Experts of a small language model.
Size: 20 layers, width 640, vocabulary 8192, 188M parameters.
Experts: 80 SwiGLU neurons an expert, 4 picks a token.
Training: a variant of Adam for the experts, 476M tokens.
Below are experts of layer 15 (counted from 0) of a mixture-of-experts language model. Rows are named router (the router's row for the expert), gate (a neuron's input weights, with its number), up (a neuron's input weights, with its number) and show model dimensions 160-239. Each number is 128 + 24 x the weight over its row's rms, rounded and kept within 0 to 255.
After each expert's rows: a language model's description of what the expert responds to. This comes from a sample of Wikipedia text that the model never trained on.

# expert 2
router [104 127 160 132 138 183 119 125 150 137 116 137 172 131  95 144 113 165 106 147 168  95 116 185 143 148  86 136 127 162 114 100 133 141 108 119 130  99 127 128 117 121 140  84 135 142 127 173 141 133 115 119 183 145 122 149 115 151 135  93 145 155 123 144  86 100 116 139  79  88 156 116 137 129 124 141 100 126 142 101]
gate0 [147  88 134 142 100 146 146 143 174 121 131 120 170 118 110 128 131 127 131 120 110  98 126 137 137  92 119 101 112 134 152 140 133 160 153 115 125 124 130 131 119 138 101 102  83 153 127 192 144  69 144 143 135 153 149 123  90 122 106 133 131  75 140 137 132 139 136  88 124 131 155 121 150 107  98 135 123 140 167 148]
up0 [114 163 137 155 169 177 150 113 124 131 120  99 143 155 144 169 105 133 113 138 111 119 140  94 124 172 111 118 105 146 132  95 139 127  71 129 104  94 135  91 127 118 102 122 133 129 141 121 123 136 137 126 112 123 120 116 159 101 135 158 136 138 123 133 134 121 158 125 136 156 129 146 121 158 148 157 122 136  94 125]
First names, non prefix. Common given names and name-final pieces in person names, plus the prefix non, such as John, Tony, Anto-ine, Non-etheless.

# expert 6
router [116 145 160 132 136 122 110 134 124 115 144 129 140 151 113 166 102 105 139 153 147  90  97 153 116 180 120 124 179 130 110  98 106 142  88  96 122  91 156 172 133 113 155 119 140 187  93 165 136 139  86 110 179 170 128 121  95 159 111 132 137 131 123 125 113 106  86 160 119 111 173  91 128 108 150 159 109 135 130 109]
gate0 [138 140 120 112 141 101 140 152 138 128 101 151 134 160  67 133 137  82 158 126 171 165 107 147 128 146 151 148 113 135 124 139 149 121  97  86  88  85 140 161  97  93 131 110 160 116 160 136 118 111 161 108 120 144  70 101 110 115 138 159 146 116 102  79 139 105 138 152 110 126 103 125 144 138 121 148 122 106 103 155]
up0 [111 109 145 148 115 102 128 130 140 113 121  92 159 148 106  92 104 109 161 113 181 145 140 128  97 131 157 142 150 165  89 124  91 124 129 118 136 128 159 139  90 165 135 102 127 153 137 142 113 139 155 171 133  93 100 111 122 153 156 121 123  98 117 107 145 130 128 140  98  86 149 143 120 167 117 139 120 137 128 112]
Dates, starts, releases. Prepositions and verbs introducing dates or start events in histories and infoboxes, such as opened on, began, started in, table pipes.

# expert 46
router [137 132 149 105 142 158 114 102 132 149 130 136 140 138 107 145 117 148 104 127 171  94 102 128 151 165 118 129 128 144 126 127 118 146 109 136 122 133 142 121 118 110 146  92 150 150 117 153 152 165 109 139 195 158 156 125  93 163 170  74 116 156 133 151  70 104 106 142 123 108 118 110 148 134 148 168 128 116 171  71]
gate0 [142 121 145 134 117 115  94  96  95 142 126 111 148 131 129 109 155 159 136 150 106 100 132 145 101 149 135  95 142 120 112 104 137 110  98  80 146 109 117 101 148 178 146 164  87 119 141 108 127 110 134 156 139 113  79 135 119 146 142 107 130 199 164 180  99  95 127 137 138 128 106  92 127 125 125 120 140 120 147 155]
up0 [133 118 132 129 123 153 125 115 138 135 102 107 112  89 107 120 144 100 105 116 143 120 160 140 149 159  99 140 102  94 100 151 126 103 120  92 141 156 118 106 107 112 113 100 127  75 133  90 153 104 135 127  84 129  85 111 167 152 119  98 151 189 153 103  80 124 123 125 123  78 131  78 109 126 121 141 113  92 107 162]
Table pipes after names. Pipe separators and closing punctuation right after a name or value in tables, such as Marcus Ericsson |, Flint Generals |, (1997).

# expert 45
router [114 142 130 111 164 152 116  89 133 135 163 138 129 125  71 131 127 133 102 146 139 103 102 178 145 142 165 153 154 133 118 104 129 102  95 123 128 162  97 148  90 114 178 159  97 170 111 175 106 149 121 120 130 124 141 138  85 164 170 161 153 144 151 148 115  82  86 157 118  81 143 124 155 138 157 137 120  96 120 112]
gate0 [131 103 109 125 176 130 133 151 117 103 182 181 140 141 110 139 120 113 104 124 131 189 153 150  88 132 140 119 111 150 103 132 134 156 107  76 108 120 122  93 157 171 114 121 135 147 181 104 156 141 130  98 108  88 114 124 132 115 128 139 152 125 146 108  98 161 117 114 113 102 136 161 102 162 142 122 127  91 180 105]
up0 [111 147 147 182 130 116 142 144 135 142 127 126 147 134 161 139 149 131 131  97 114 129 143 113 139 132 118 149  99 165  82 106  71 122 169 148 102  74 106 153  81 118 108 153 162 102 109 110 161 110  94 142 121 140 140 155 146  92 154 144 133  98 118 131  88 141 159 171 169 118 166  95 104  75  95 120 129 106  94 133]
Geographic name starts. First word of country or region names and titles: New (York), United (States), South, North, East, West, Royal, World, Pan.

# expert 7
router [123 179 178 108 178 127 133 114 135 127 156 130 143 136  93 131 108 111 129 128 133 127  87 163 100 134 133 134 108 161 126 113 119 112  88  81 146 108 112 114 159 107 166 172 119 138 143 140 135 128 115 102 132 114 124 160 127 146 114 149 137 177 136 118 141 105 119 137 124  90 153 140 189 123 154 140 135 118 155 147]
gate0 [139  72 129 127 128 110 127 132 110  91 147  92  90  97  83 106 133 131  96 107 165 158  99 118 123 116 148 159  96 153  98 117 159 125 148 155 173 120 102 136 130 142 175 115 120 116 138 168 115 117 153 134 112  96 106 102 100  80 130 176 112 131 143 122  98 113 101 164  86  86 114 147 174 143 138 123 120 135 119 126]
up0 [168 138 117 113 132 150 126 116 133 166 123 126 178 118 138 162 154 128 136 116 154 130 115 153 160 101 130 166 101 126 123 158 123 113  90 116  91 129 123 109 132  82 113 118 110 152  93 140 119 155 154 143 116 132 122 123 140 136 168 177 100 136  88  71 107 108  72 122  87 113 104 155 108 152 104 139 131 110 101 122]
Letter M pieces. Capital or lowercase M pieces, including inside acronyms and names, e.g. B-M-X, B-M-G, M(olly), M(ensch), plus other name fragments.

# expert 22
router [113 143 134  78 130 152 142 113 152 148 168 117 152 146 126 162  79 137 156 136 126  88  93 119 167 142 146 183 133 132 113 122  95 131 138 139  95 104 142 170 126 119 138 143 172 159  85 180 162 137 110 109 169 166 164 117 116 132 112 144 139 133 124 128  82 145  81 144 112 149 146 108 144 102 151 187 181 148 144 110]
gate0 [124 123  98 102 105 160  87 110 127 106 104 155 159 175 135 126 136  61 108 119 120  91 133 140 146 135 138 131 126 118 151 174 118  64 130 126 108 132 123 143 167 113 145 109 121  74 136 155 124 131 158 123  78 134 116  91 114  91 145 142 143 105  92  99 120 163 121 130 166 107 118 100 139 153 131 134 106 106 127 115]
up0 [139  85 149  72 101  94 161 122 117 141 141 148 127 107 143 115 125 143 173 136 122 120 112 187 128 125 120  92 113 115 130 114 130 101 139 120 117  94 146 119 100 136 137  95 167 164 116 127 119 137  86 124 155 138 159 125 148 153 117 142 127 158 151 153 126 173 107 140  89 164 131 146 167 138 104 153 144 161 131 135]
Verbs and their prepositions. Main verbs and the prepositions after them in narrative about achievements or careers, such as had, took, with a record, compiled, reached.

# expert 13
router [132 149 167 107 128 152  98 129 115 192 126 119 134 179 125 119 103 121  99 127 173 131  93 149 155 124 123 129 144 126 134 106 106 123 117 153 118 114 150 142  65 159 167 144 125 143 144 142 109 143 118  85 150 148 128 130  98 125 152  89 157 115  89 149 108 115  98 147 142 151 149 136 141 105 155 137 153 130 136 121]
gate0 [104 140 145 120 144  88 129 123 137 163 135 131 101 117 144 125  82 103 136 143 127  91  93 168 145 100 119 104 113 136 120 103  95 128 122 149 165 102 143 131 125 137 108 155  97 132 172 169  93 152 159 107 127 119 126 114 110 144  75 115 128 142 138 126 131 100  98 132  97 168 139 147 172 103 136 114 136 126  84 101]
up0 [124 138 130 146 153  84 138 159  95 171 136 127  96 134 135 106  98 127 138 141 130 136 109  94 135  97 134 108 154  85 133 132 142 148 107  83 142 127 150 134 140 165 190 123  88 102 103 127 105 112 136 121 156 121 104 126 141 129 135 160 121 118 115 143 124 139 141  90 113 113 126 150 105  94 110 133 143 150 106  92]
Word-initial fragments. Opening pieces of longer words after was, is or a, e.g. dr|iven, conf|used, influ|ential, w|ounded, def, ext.

# expert 37
router [140 143 165 140 165 138 142 100 148 186 133 119 158 140  74 160  97 141 151 161 132 121  63 154 138 155 107 140 146 177 136  87 121 115 129 131 124 108  90 168 104 120 136 144 142 170 105 182 152 159  81 105 126 169 137 125  86 146 157 121 137 127 142 162 137 111 101 134 103  95 163  98 125 102 132 137 151 107 141 130]
gate0 [148 151 143 118  94 114 106 131 149  85 101 120  86 108 164 129 162 119 155 124 152 118  91  94 127 148 142 131 131 138 135 108 121 155  87 124 155 157  97 136 128  89 105 150 163 125 148  74 115 107 160 134 146 143 114 113 166 138 145 152 153  90 163 139 127  83 149 119 141 115 162 141  85 112 102 126 119 157 117 138]
up0 [ 84 105  88 138 113 132 127 148  74  97 130 125 124 146 121 120 182 116 127  98 106 131 139 141 151 105 114 144 124 153 144 128  87 124  96 124 168 135 117 171 138 146 140 125 106 179 142 100 113  99 121 130  95 109 103 132 112 117 147 139 145 129 111 150 112 155 152  70  74 124  97 100 152 158 126 120 142 162 145  95]
Proper name pieces. Capital letters and suffix pieces inside place, club and operation names, such as L|okomotiv, Oper|ation, Municipality, District, Form|ula.

# expert 23
router [139 141 145 104 106 129 156  76 146 104 146 132 160 131 106 156 124 108 118 151 144  97  71 146 144 138 103 129 118 162 112 105 120 134 110 129 147 128 114 115 110 149 173 117 120 119 115 141 115 128 136 113 121 139  87 172  89 167 144 136  80 130 111 181 145  88 100 156 126 150 139 118 149 137 132 142 150 101 142 127]
gate0 [ 96 124 113 145  99 113 129  77 140 100 107 112  89 108 151 126 131 109 117 130 143  82 132 161 135 104 119  98 125 165  98 131 140 125 111 110 114  87 105 115  85 117 162 186 144 141 113 144 147 133 146 158 138 140 147 140 136 179 148 127 104 103 132 144  80 131 107 114  68 127 169 151 150 138 149 119 101 115 122  94]
up0 [159 125 121 131 165 144 129 127 136 134  97 177 114 153 157  92 141 150 167 152 125 147 106 102 126 159 129 145 139 145 126 113 142 130 140 141 108 143 157 121 159  88 147 110 166 127 135  87  93 115 107 105 103 120  97 170 130 110 124 118 125 151 120 110 141  84 136 195 130  95 151 117 130 110 182 117 155 113 131 124]
Name-initial E/Re pieces. Word-initial pieces like E, Re, Le, A, re starting names and titles, e.g. Re(becca), Re(bellion), E(jiofor), A(jax).

# expert 0
router [ 96 153 133 114 182 150 107 127 179 145 148 150 131 163  68 130 119 131 125 148 150  96 117 142 139 149 130 132 136 146 116 101 118 113 123 112 131 106 101 142 108 117 144 109 133 137 118 134 126 152 128 113 163 127 159 150  65 130 137 107 112 152 143 152 141 125  91 158  98 115 151  95 137 146 157 138 160 122 158 128]
gate0 [127  99 116 133 122  62 178 120  96 118 128  99 150 117 129 143 159 135 120 130  96 171 148  99 120 163 117 120 102  89 106 155 119 146 155 105 107 120 160 172 124 179 140 164 131 109  98 105 146  90 144  99 144 123 123 109 158 145 106 167 125 178 171 161 155 129 150  99 135 103 135  94 143 116 135 131  98 104 102  72]
up0 [101 145 136 130 115 122 143 191 149 139 124 124 121 116 157 149 125 127 104 154 132 134 106 110 118 121 138 128  99 166 144 130 161 125 130 155 102 130 136 145 116 116 129 166 162 137 127 119 124 104 134 132 107 124 103 128 126  98  66 149  90 108 128 129 107 134 124 111 128 134 170  86 143 164 142 118 122 101 116 147]
Person-name pieces. Given names and later pieces inside personal or company names, such as Robert, James, Al-an, Maz-ari, Kism-et.

# expert 8
router [ 73 146 137  87 160 124 148 134 116 126 140 145 120 134 127 106  94 131 118 185 129 133 109 120 148 112 148 133 133 128 139 141 112 136 102  75  94 110 147 165  84 159 142 157  95 113  97 149 141 136  89 161 164 133 162 147 121 156 136 129 117 139  99 122 106 109  82 146 107 149 156 105 117 113 157 159 139  86 138 106]
gate0 [103 138 159 153  60 103  92 112 133 103  99 114 143  99 109 127 114 109  69 133 144  91 149  87 110 138  94 127 168 146  81 116 124 109 160 130 124 142 119 162 168 150 146 160 142 145 106 180 147  99 101 136 144 123 154 137 154 123 100  82 145 119 136 121 117 149 122  93 149 141  86 150 168 137 101 129 123 101 122 100]
up0 [188  96 129 128 137 140 132 151 130 108 133 118 158 173 125 128 145 146 131  79 114 166 100 118 118 127 159 157 113 112 175 139  89 160 126 134 125 139 115 121  92 130 147 134 158 115 130  65 115 145 139 107 109 123 136 122 131 107 103 148 133 130 154 128 171 119 146 146 164 143 115 120 105 111 143  83 124 151 142 136]
Short consonant fragments. Single consonant or short word pieces starting a word or after a hyphen, such as -n in seventy-nine, nave, h, km.

# expert 28
router [134 134 138  88 145 139 110 138 130 143 160 197 130 132 102 127  96 142  98 115 145  92 110 141 154 112 130 108 143 155 150  95 152 155  93 126 112  91 115 162  92  94 145  89 143 136 131 137 115 155 110 139 163 130 149 156  79 164 180  84 133 163 110 145  96 108  86 155  99 116 151 151 146 127 137 151 158 146 151 106]
gate0 [142 137  80 134 135 136 104 119 131 153 121 136  88 132 111 124 122 106  87 143 110 124 139 141 125 103 141 117 105 142 136 138 131 137 151 153  84 105 150 111  77 119 118 117  79 111 150 167 134 134 192 127 132 134 108 123 156 136 112 137 155 130 126 153  97 135 145 142 152 123  84 123 141 110 106 133 137 132 146 154]
up0 [126 150 135 117 100 128 149 121 128 101 154  52 152 106 142 104 147 114 147 133 102 133 178  95 124 107 137 111 150 116 119 207 152 101 113 162 109 134 136 114 133  81 138 103 121 147 128  78 119  93 141 114 114 125 146 141 142  93 131 133 145 131 150 188 142 143 177 149 169 113 110 123 132 140 118 140  91 135 109 130]
Place and surname endings. Word-final pieces ending place names and Slavic or Spanish surnames, such as -ville, -burg, -ović, Timiș-o-ara.

# expert 29
router [132 121 140 102 173 139 116 123 136 162 129 141 150 119 109 149 104 149 142 167 154 118 117 170 131 168 129 140 180 171 104 114 100 161 115 116 114 118 134 128 132 110 131  86 142 173 118 158 113 126  98 101 158 169 135 146  95 148 162 132 130 172 145 177 119 129 133 139 117 107 166  96 161 117 147 170 141 117 135 119]
gate0 [145 182 118 124 130 131 125 152 155 161 146  74 127 102 133 132 160 134 118 119 124 131 132 170  82 142 130 132 119 108 136 163 104 112 105  92  90 100  79  96 137 109 102 140 148 122 145 111 119  96 158 153 135  68 132 120 127 141 144 129 147 147 175 107 157  67 129 112 100 111 151 112 189  91 105 122  70 175  84 113]
up0 [148 156 156 122 108 111 105 115 115 161 135 109 141 126 143 120 134 102 145  90 103 122 145 104 110 102 132 133 135 150 132 138 143 122 107 137 126 116 105 126 170 118  74 122 139 138 138 130 124 116 184 119  76 107 166  99 169 108 125 134  69  99 125  86 106  91 128 139 174 146 147 177 167 132 149 129 101 127  75 139]
Copula after subject. Forms of be (was, is, were, been) right after a subject like He or It, plus century prefixes of years (198, 200).

# expert 42
router [121 167 161  83 138 112 131 134 127 128 157 135 161 207 117 163  74 125 100 158 131 105 121 156 135 157 113 139 154 169  95 115 113 123 112 149 141 107 136 147 128 132 134 115 134 169  82 129  94 137 104  92 183 181 160 138  98 135 131  98 117 139 128 111 119  72  74 138 141 104 182 130 124 126 121 175 146 119 148 111]
gate0 [112 118 100 129 136 106 112 117 107 140 165 127 136 149 134 105 181 133 142 151 123 149 156 140 136 140 127 137 151 149 105 135 146 165 176 108 176 154 110 149 101 143 140 119  93 176 125  92 117 140 130 130  97 102 109 149 152 118  86 118 100  87 126 120 138 110 146 145 127 136 129 118 119 173 121 149  97 137  86 114]
up0 [164 173 115 112 158 180 138 175 166 154 146 120  85 126 152 129 114 110 108 149 159 139 137 134 119  93 135 112 121 142 160  97 146 111 127 137  85 169 103 114 147 101 130 110 105 102 130 147 150 113 135 120  98 133 119  88 157 140 144 100 120  78 109 102 122  99 163 111 170 154 130 143 132 103 128 132 128 123 151 138]
Preposition in. The preposition in, plus of, during, until and month names, mostly in sports and career narrative, such as lost in the quarter-finals.

# expert 9
router [120 139 141 128 141 178 150 122 143 177 162 122 125 154 132 173 121 123 140 146 138  95  88 184 167 132 117 120 112 120 131  98 142 141 108 108  91  86 163 143 120 105 187 120 119 123 136 178  85 137 132 100 126 145 155 129 102 139 163 158 173 131 114 148 129 115 101 152  86 128 135 114 137 151 157 156 147 127 172 134]
gate0 [121 157 117 175 156 139 104 133 164 104  89 124 147 133 166  81  98 105 106  82 124 120  86 103  83 126 153 113 106 116 158 119 129 136 123 128 162 138 102 132 128 126 155 134  92 142 150 189 147 126 121 173 125 129 126 123 125 147 126 129  95 159 129 115 130  95 141 120 165 128 161 145 103 136 129 137 134 142 115 153]
up0 [123 140 124 116 187 138 151  79 149 141 124 142 157 104 118 181 118 141 120 135  62 123 155 106 119 163 128 120 193 146 150 137 104 110 120 137 100 154 183 130 114 145 126 160 142 149 134 117 120 147  81 135 137  88 119 134  67  94 156 153 131 128 105 142 178 159 120 160  73 107 132 114 105 135 147 156 152 150 126 135]
Infobox field labels. Field names starting lines in infoboxes, lists and section headers, such as Date of birth, Story by, film, album, Type.

# expert 39
router [127 146 166 107 169 133 119 103 133 159 114 151 148 137 116 170  93 140 100 155 158  96  91 164 136 148 132 134 130 173 136  93  94 134 117 119 121 103 146 141 110 116 145  68 126 134 122 170 111 160  91 118 191 154 137 133  90 129 182 102 144 124 133 133 119 113 139 122 109  87 163 124 178  92 131 157 130 105 164 131]
gate0 [168 151 131 122 110 128 155 157 109 144 129 115 149 150 134 128  85 106 106 144 113 142  70 101 120 166 121  87  92 122 175 124  77 120  82 128 120 132 167 182 147 155 111 128 159 142 172 148 103  94 150 123 161  80  89 123 122  88 125 125 110 124  91 130 129 143 137 168 108 138 160 149 165 109 125 118 131 169 163 115]
up0 [138 141  74 124 116 145 129 140 128 150 152 124 140 148 165 128 120 116 122  96  96  99 117 129 113 140 146 126 109 131 152 155 129 111 103 140 103 105 150 170 125  90 100 152 129 138 124 178 121 116 123 122 144  82 110 142 103 106 120 106 148  73 153 126  71 143 138 105 142 132 125 137 149  88  77 136 132 115 171 138]
Organization nouns and layout. Group nouns like station, team, company, unit, mission after the, plus line breaks, table pipes, and colons in infoboxes.

# expert 12
router [121 142 143 117 169 151 149 119 123 152 140 151 156 169 108 135 113 129 122 154 173  95 130 163 109 167 113 122 125 134 116 110  88 162 114 106 119 113 116 135 133 106 141  92 161 158  95 153 144 141  76  98 174 157 144 139  88 160 160  82 133 143  98 169 104 105 123 143 115 104 131 123 144 113 164 148 150 114 152  70]
gate0 [104  96 119  91 109  89 146 133  86 136 156 137 126 145 119 137 109 149 104 131 146 133 118 144 135 127 122  86 140 132 118 139 150  89 182 125 145 107 134 112 129 116  94  99 134 117 116  69 121 130 134 104 144 110 166 132 140 154 156 137 167  99 112 147 125 122 150 100 101 147 114 159 149 147  94 131 109  97 148  97]
up0 [109 140 147 112 143 109  96  94 137 128 112 109 130  97 101 132 156  87 130 122 142 109 150 131 141 108 123 170 113 142 120 130 160 114 140 113 131 171 121 132 148 179 103 112 106 136 107 137 136 124 125 125 120 149  88 140 136 122 141  94 142 138 104 122 158 142 109 124 144 107 161 123 155 136  94 109 131 147 108 158]
List bullets, noun endings. Line-leading dashes and line breaks in infobox lists, plus endings and abstract nouns like -S, operations, development, damage.

# expert 36
router [124 152 152 104 189 127 134 113 170 148 121 134 149 133  98 178 112 109 101 136 157  97 104 115 156 138 145 159 158 127 137 134 104 122 118 160 116  84 174 142 116 136 136 143  98 132 121 148 112 122  97 107 133 145 120 134 108 126 152 115 112 157 120 157 126 110 101 123 150  94 154 111 153 121 165 118 132 128 126 126]
gate0 [144  93 147 166  99 120 137 153 106 127 146 151 127 126  98 126 142 131 126 111 156  87 104 139 146 135  95  86  95 173 125 134  91 149 133 117 103 144 113 157 143 114 136  85 118 153 137 141 136 125 112 128 129  86 118 141 127  69  89 115 164 112 122 138  98 124 140 102 115 140 109 109 113 143 113 141  98 145 177 103]
up0 [ 91 145 104 109 146 153 133 113 161 125 113 120  94 107  84  97  85  98 126 163 148 147 166 153 104 160 108 135  90 144 143 114 133 114 160  79 161  88  89  94 188 120  95 100 128 118 135 128 104 104 101 126  99 128 143 102 152 127 114 143 111 126 113 111 143 183 110 109  71 132 109 158 149  92 142  97 153 114 154 157]
Capital name starts. Capitalized first pieces of names, especially after Mc, Mac or O', such as Mc-Ar-thur, Mc-Car-thy, O'-N-eal, S.

# expert 1
router [104 147 132 102 157 147 106  87 157 144 155 157 178 173 114 184 100 139 132 196 129  92  73 143 131 154 101 157 161 141 104 106 116 132 108 154 119 106 117 128 123 133 158 135 134 145  68 142 127 117 116 126 169 120 168 151  80 159 151  80 136 141 117 141 124  92 111 137 116 124 157 118 115 109 160 162 114 119 139  91]
gate0 [ 87 136 126 135 151 112  97 128  56 123 115 140 167 107 132  68 130  95 110 161 117 118  99 132 110 126  84 130 130 112 102 148 135 133 113 138 154 174  97 152 141 104 131 122 124 125 119 147 161 116 104 161 139 128 111 148 115 164 114  99 167 140  87 127 139  77 104 139 144 111 106 155 144 113  94 136 158 177 145  56]
up0 [ 63 169  74  78 151 101 114 122 101 103 107 200 144 182 170 124 123  91  99 138 144 112 113 101 106 142  83 114 126 125 154 140  94 151 136 107 113 121 115 171 155  53 149 157 169 124 115 149  95  91 111 145 110  79 109 153  99 122 149 111 138 120  94  88 129  90  97 140 152 133 143 185 135  92 151 142 100 160 157  84]
Infinitive to, modals. Infinitive "to" after verbs or nouns (in order to, attempt to), plus modals and subject pronouns such as would, can, may, they.

# expert 32
router [111 147 133 122 155 170 136 110 149 146 125 145 148 137 118 130  95 144 108 133 154 128 108 159 124 139 102 111 119 128 137 108 133 148 106 122 118  91 138 165  91 137 164 100 158 141 120 137 143 144 104 106 133 151 130 135  90 155 147 105 159 181 148 168 145 119 100 151 137 122 156 134 160  89 157 177 153 142 141 121]
gate0 [132 189 121 159 110  99 175 110 134 118  95 168 158 112 142 178  90 156 126 162 122 140  84 147 139 124 129 106 132 117 101 124 110 125 125 105 138 128 141 149 139 122 131 156 102 100 163 138 116 124 133 140 171 137 136 102 128 130 155 151 142 102 122 143 159 118 144  86 118 175 155 108 145 127 143 118 156 108 118 122]
up0 [117 154 128 126  97 149 133 117 164 113 128 116 127 134 166 162 112 147 115 168 128 107 126 164 118 172 165 161 141 103  61 183 137 108 150  60  96 157  77  89 187 110 142 105 143  84  97  92 114 106 157 148 113 119 125 134 155 131 105 112 129 117 150 143 102 151 148 147  86  92 159 113 143 110 136 141 125  91 121 162]
Plural endings and digits. Plural suffixes in titles and text, such as Chang-es, Fool-s, caucus-es, plus digits inside large vote counts.

# expert 34
router [107 151 141 132 120 139 121 110 146 184 184 133 130 157  92 152 136 143 168 126 136 115  94 178 167 172 167 155 119 184 146  94 148 136  97 164 116  98 146 147 144 131 176 153 128 152 118 158 127 165 122 115 135 129 140 160 107 136 113  81 110 142 131 126  85 126  95 201 102 122 150 130 161 151 128 149 151 119 174 139]
gate0 [119 128 148 106 119  68  74  77 118 121 113 116 106 102 147 113 137  88 152  82 139  91 124 164 145 108 128  92  69 112 100 106 135  66 141 125  87 147 122 171 123 124 115  80 115 127 153 119 187 126 121 149 155 151 101  81 135 121 155 135 109 111 159 107 125  88 155 129 138 141 147 110 153 130 127 120 152 124 154  83]
up0 [131 114 149 162  97 106 104 112 118 127 110 171 118  91 153 124 112 172 137 132 120 131 124 129 114 124 128 134 120 146  95 103 128 132 113  86 153  81 162 148 137 126 179 176 155 125 115 115 159 121 134 117 162 144 149 148 129 145 163 118 158 141 120 157 114 106 119 122 114 137 109 142 116 157 121 135 125 123 115 150]
Digits in scores. Single digits in match scores, results lists and table cells, such as Montpellier 3-2, Stage 7, 0 / 81.

# expert 11
router [ 95 143 153 112 130 145 142 104 146 139 153 124 139 147  79 137 119 156 152 133 145  86  91 134 148 166 130 145 156 134 124 124 123 133 121 111 131 109 139 133 129 106 133 118 155 141 130 149 125 143  97 127 154 169 142 156  89 179 138 126 143 141 120 171 120 101 101 122 119 108 160 108 135 130 156 183 112 139 143 104]
gate0 [132 127  91 158 132 163 148 170 128 118  87 105 115 134 136 173 131 104 171 143 171  92 128 118 107 128 156 171 100 143 133 129 132 121  98 150 108 153 118 133 123 127 153  96 197 128 163  93 155 119 106 110 109 166 177 145  83  94 125 166 149 108  87 108 142 107 156 132 154 141  91 134 107 124  99 129 122 143  79 108]
up0 [ 92 157 109 102  94  98 119 182 108 122 119 158 108 169 121 147 109 122 162 116 120 133 125  87 129 140 107 166 127  52 160 110 124  99 105 149 115 146  92 116 108 131 147 150 146  75 104 118 156  97 159  99 104 144 134  85 157 133 106 158 143 143  89  86 120 149 149 132 142 131 127 146 122 145 121 127 123 136 108 118]
Commas and clause punctuation. Commas ending a clause or list item, also ), and ", and semicolons, often before and, which, but.

# expert 31
router [ 99 144 126 101 150 139 148  81 152 127 106 174 144 155 116 126 101 161 149 115 110 122 142 183 171 169 115 151 134 116 106 107 107 155 100 109 112 106 142 122  95 134 162  95 128 147  82 156 137 182 115  96 122 158 163 128 104 177 135 158 130 146 117 172 135 109 100 122 125 143 182 114 121 107 161 179 121 142 130 124]
gate0 [149  99 117 135 145 124  79  79 137 131 124 107 158 131 101  93 149 125 161 162 162 106 115 173 123 158 129 120  88 134 115 130  94 112 134 108 125 140 101 115 107 109 142 115  84 165 112 128 124 132 160 117 109 131 161 133 149  97 115 121 139 156 165 137 132 148 104 106 131 109 120 146 120 144 143 114 106 125 100 126]
up0 [169  89 149 121 100 104 130 105  93  94 159 117 175 136 146 138 106 129 103 148 208 140 128 125 138 128 171 114 140 140 155 135 159 123 168 117 119 148  88 102 102 111 158 118 133 106 105 133  79 137 129  86 141 103 141 103 133 147 160  88 111  94 148 143 129 135 114 142 149 148 137 173 139 109 182 112 128 118 132 130]
Passive participles after be. Past participles and descriptive verbs after was/is/be, e.g. known, used, noted, located, reported, recognized, often before by or as.

# expert 24
router [127 101 143 104 140 127 120 132 131 141 195 153 127 165 133 140  96 131 122 140 109 119 111 169 170 109 131 127 119 107 107 114  99 119 117 138 104 128 143 139 128  97 160  90 137 174 146 150 136 159 103 137 154 167 135 166 110 166 105 143  87 133 158 125 106 110  93 157 119 115 141 107 165 139 171 138 133 115 105 119]
gate0 [170 145 165 153 144 112 119 126 132 103 162 170 147 146 118 111 111  95 176 128 128 107 117  86 134 145  80 134 154 114 134 146 117 126 124 131 124 140 142  82 141 168 128 156 102 146 159 140 119 112 119  89 156 163 114 153 155 115 141 135 112 119 157 161 132 141 140  99 153 171 133 121 133  86 126 136 164 125 143 158]
up0 [ 96  79  87  88 134 138 143 102 138 130 128 160 142 144 116 150 164 110 100 150 131 109 113 151 132 134 127 117 106 166 150 109 125 107  95 113 156  74 130 153 130 146 126 109 151 101  81 131 103 139 137 100 103 130 114 115 110 119  95 143 126 143 128 103 113 131 133 104 121 115 161  86 155 112 110 128 108 122 111  85]
Mid-word syllable pieces. Mid-word consonant-vowel pieces inside names and rare words, such as W-ick-low, Ha-if-a, flyw-he-el, Sm-ap-ic.

# expert 5
router [113 131 156  90 150 179 140 117 152 148 125 172 141 141 123 110 100 108 121 132 113 119 118 149 146 155  77 135 109 159  94  76 119 138 120 114 127 107 138 128  86  85 177 137 140 148  89 135 117 162  79 124 152 145 146 129  85 127 155 128 125 143 130 127 141 120 103 166  82 116 157 139 140 135 127 122 143 109 160 134]
gate0 [116 118 118 168 151 156 142 137 141 151 135 143 146 116 111 118 115 107 112 113 105 153 123 109 182 101 155 111 142 169 138 141 140 120  99  95 141 144 145 141 149 138 122 158 182 106 134 108 122 130 128 151  88 150 148 136 113 120 141 152  80  95  97  98 117 150 132 139 112  98 170 160 153 158 129 126 106 116 134 149]
up0 [141 122 120 128 141 105 171 111 144 106 139  85 122 118 156 164 104 124 123 141  94 127 152 126 113 142 144 108  96 105 100  69  93 150 111 123 127 102 156 153 120 141 122 137 123 160 130 134 145 125 171 102 135 130 113 144 110 133 163 197  95 135 128 130 134 118 141 150 133  86 170  94 119 171 161 140  54 134 114 143]
Year final digits. Last digit of years in dates, mostly in tables and lists (195|8, 200|9), plus word pieces inside taxonomic species names.

# expert 35
router [101 157 168  85 155 160 147 153 152 141 127 156 138 141 119 132 121 143  94 165 132 103 124 146 160 163 132 130 141 112 117 126 129 142 114 117 115 115 173 147 111 138 149 137  93 137 124 127  94 150 103 133 137 152 170 116 133 135 125 114 145 164 121 137  75 113  83 117  86  87 146 135 135 116 146 134 136 115 124 111]
gate0 [ 90 200 104 126 128 107 102 128 147 140 148 133 148  91 123 138 138 117 142 180 118 152 138 143 140  99 126 146 131 132 102 105 140  97 133 155 147 152 159 156 104 161 122 121 122 148 129 134 147 162 128 157 110 120 128 123 134 153 164 102  94 101 121 126 135 134  99 131 147 121 118 164 110 165 129 155 141 114 127 177]
up0 [128  73 135 153 145 145 108  95 143 116 105 132  99 143 151 117 123 135 138 133 146 134  86 163 100 144  98 105 175 130 150 108 111 129 166 107 136 112 157  92  84 154 140 170 117  91 111  94  99 165 102 124 144 101 115 155 112 130 115 157 107 108 135 121 141 132 115 137 107 146 131 136  99 132 116 127 122 121 150 149]
Geographic and numeric data. Tokens in infobox data: superscripts in km^{2}, area and density figures, coordinates, place names like Washington, Hong, Detroit.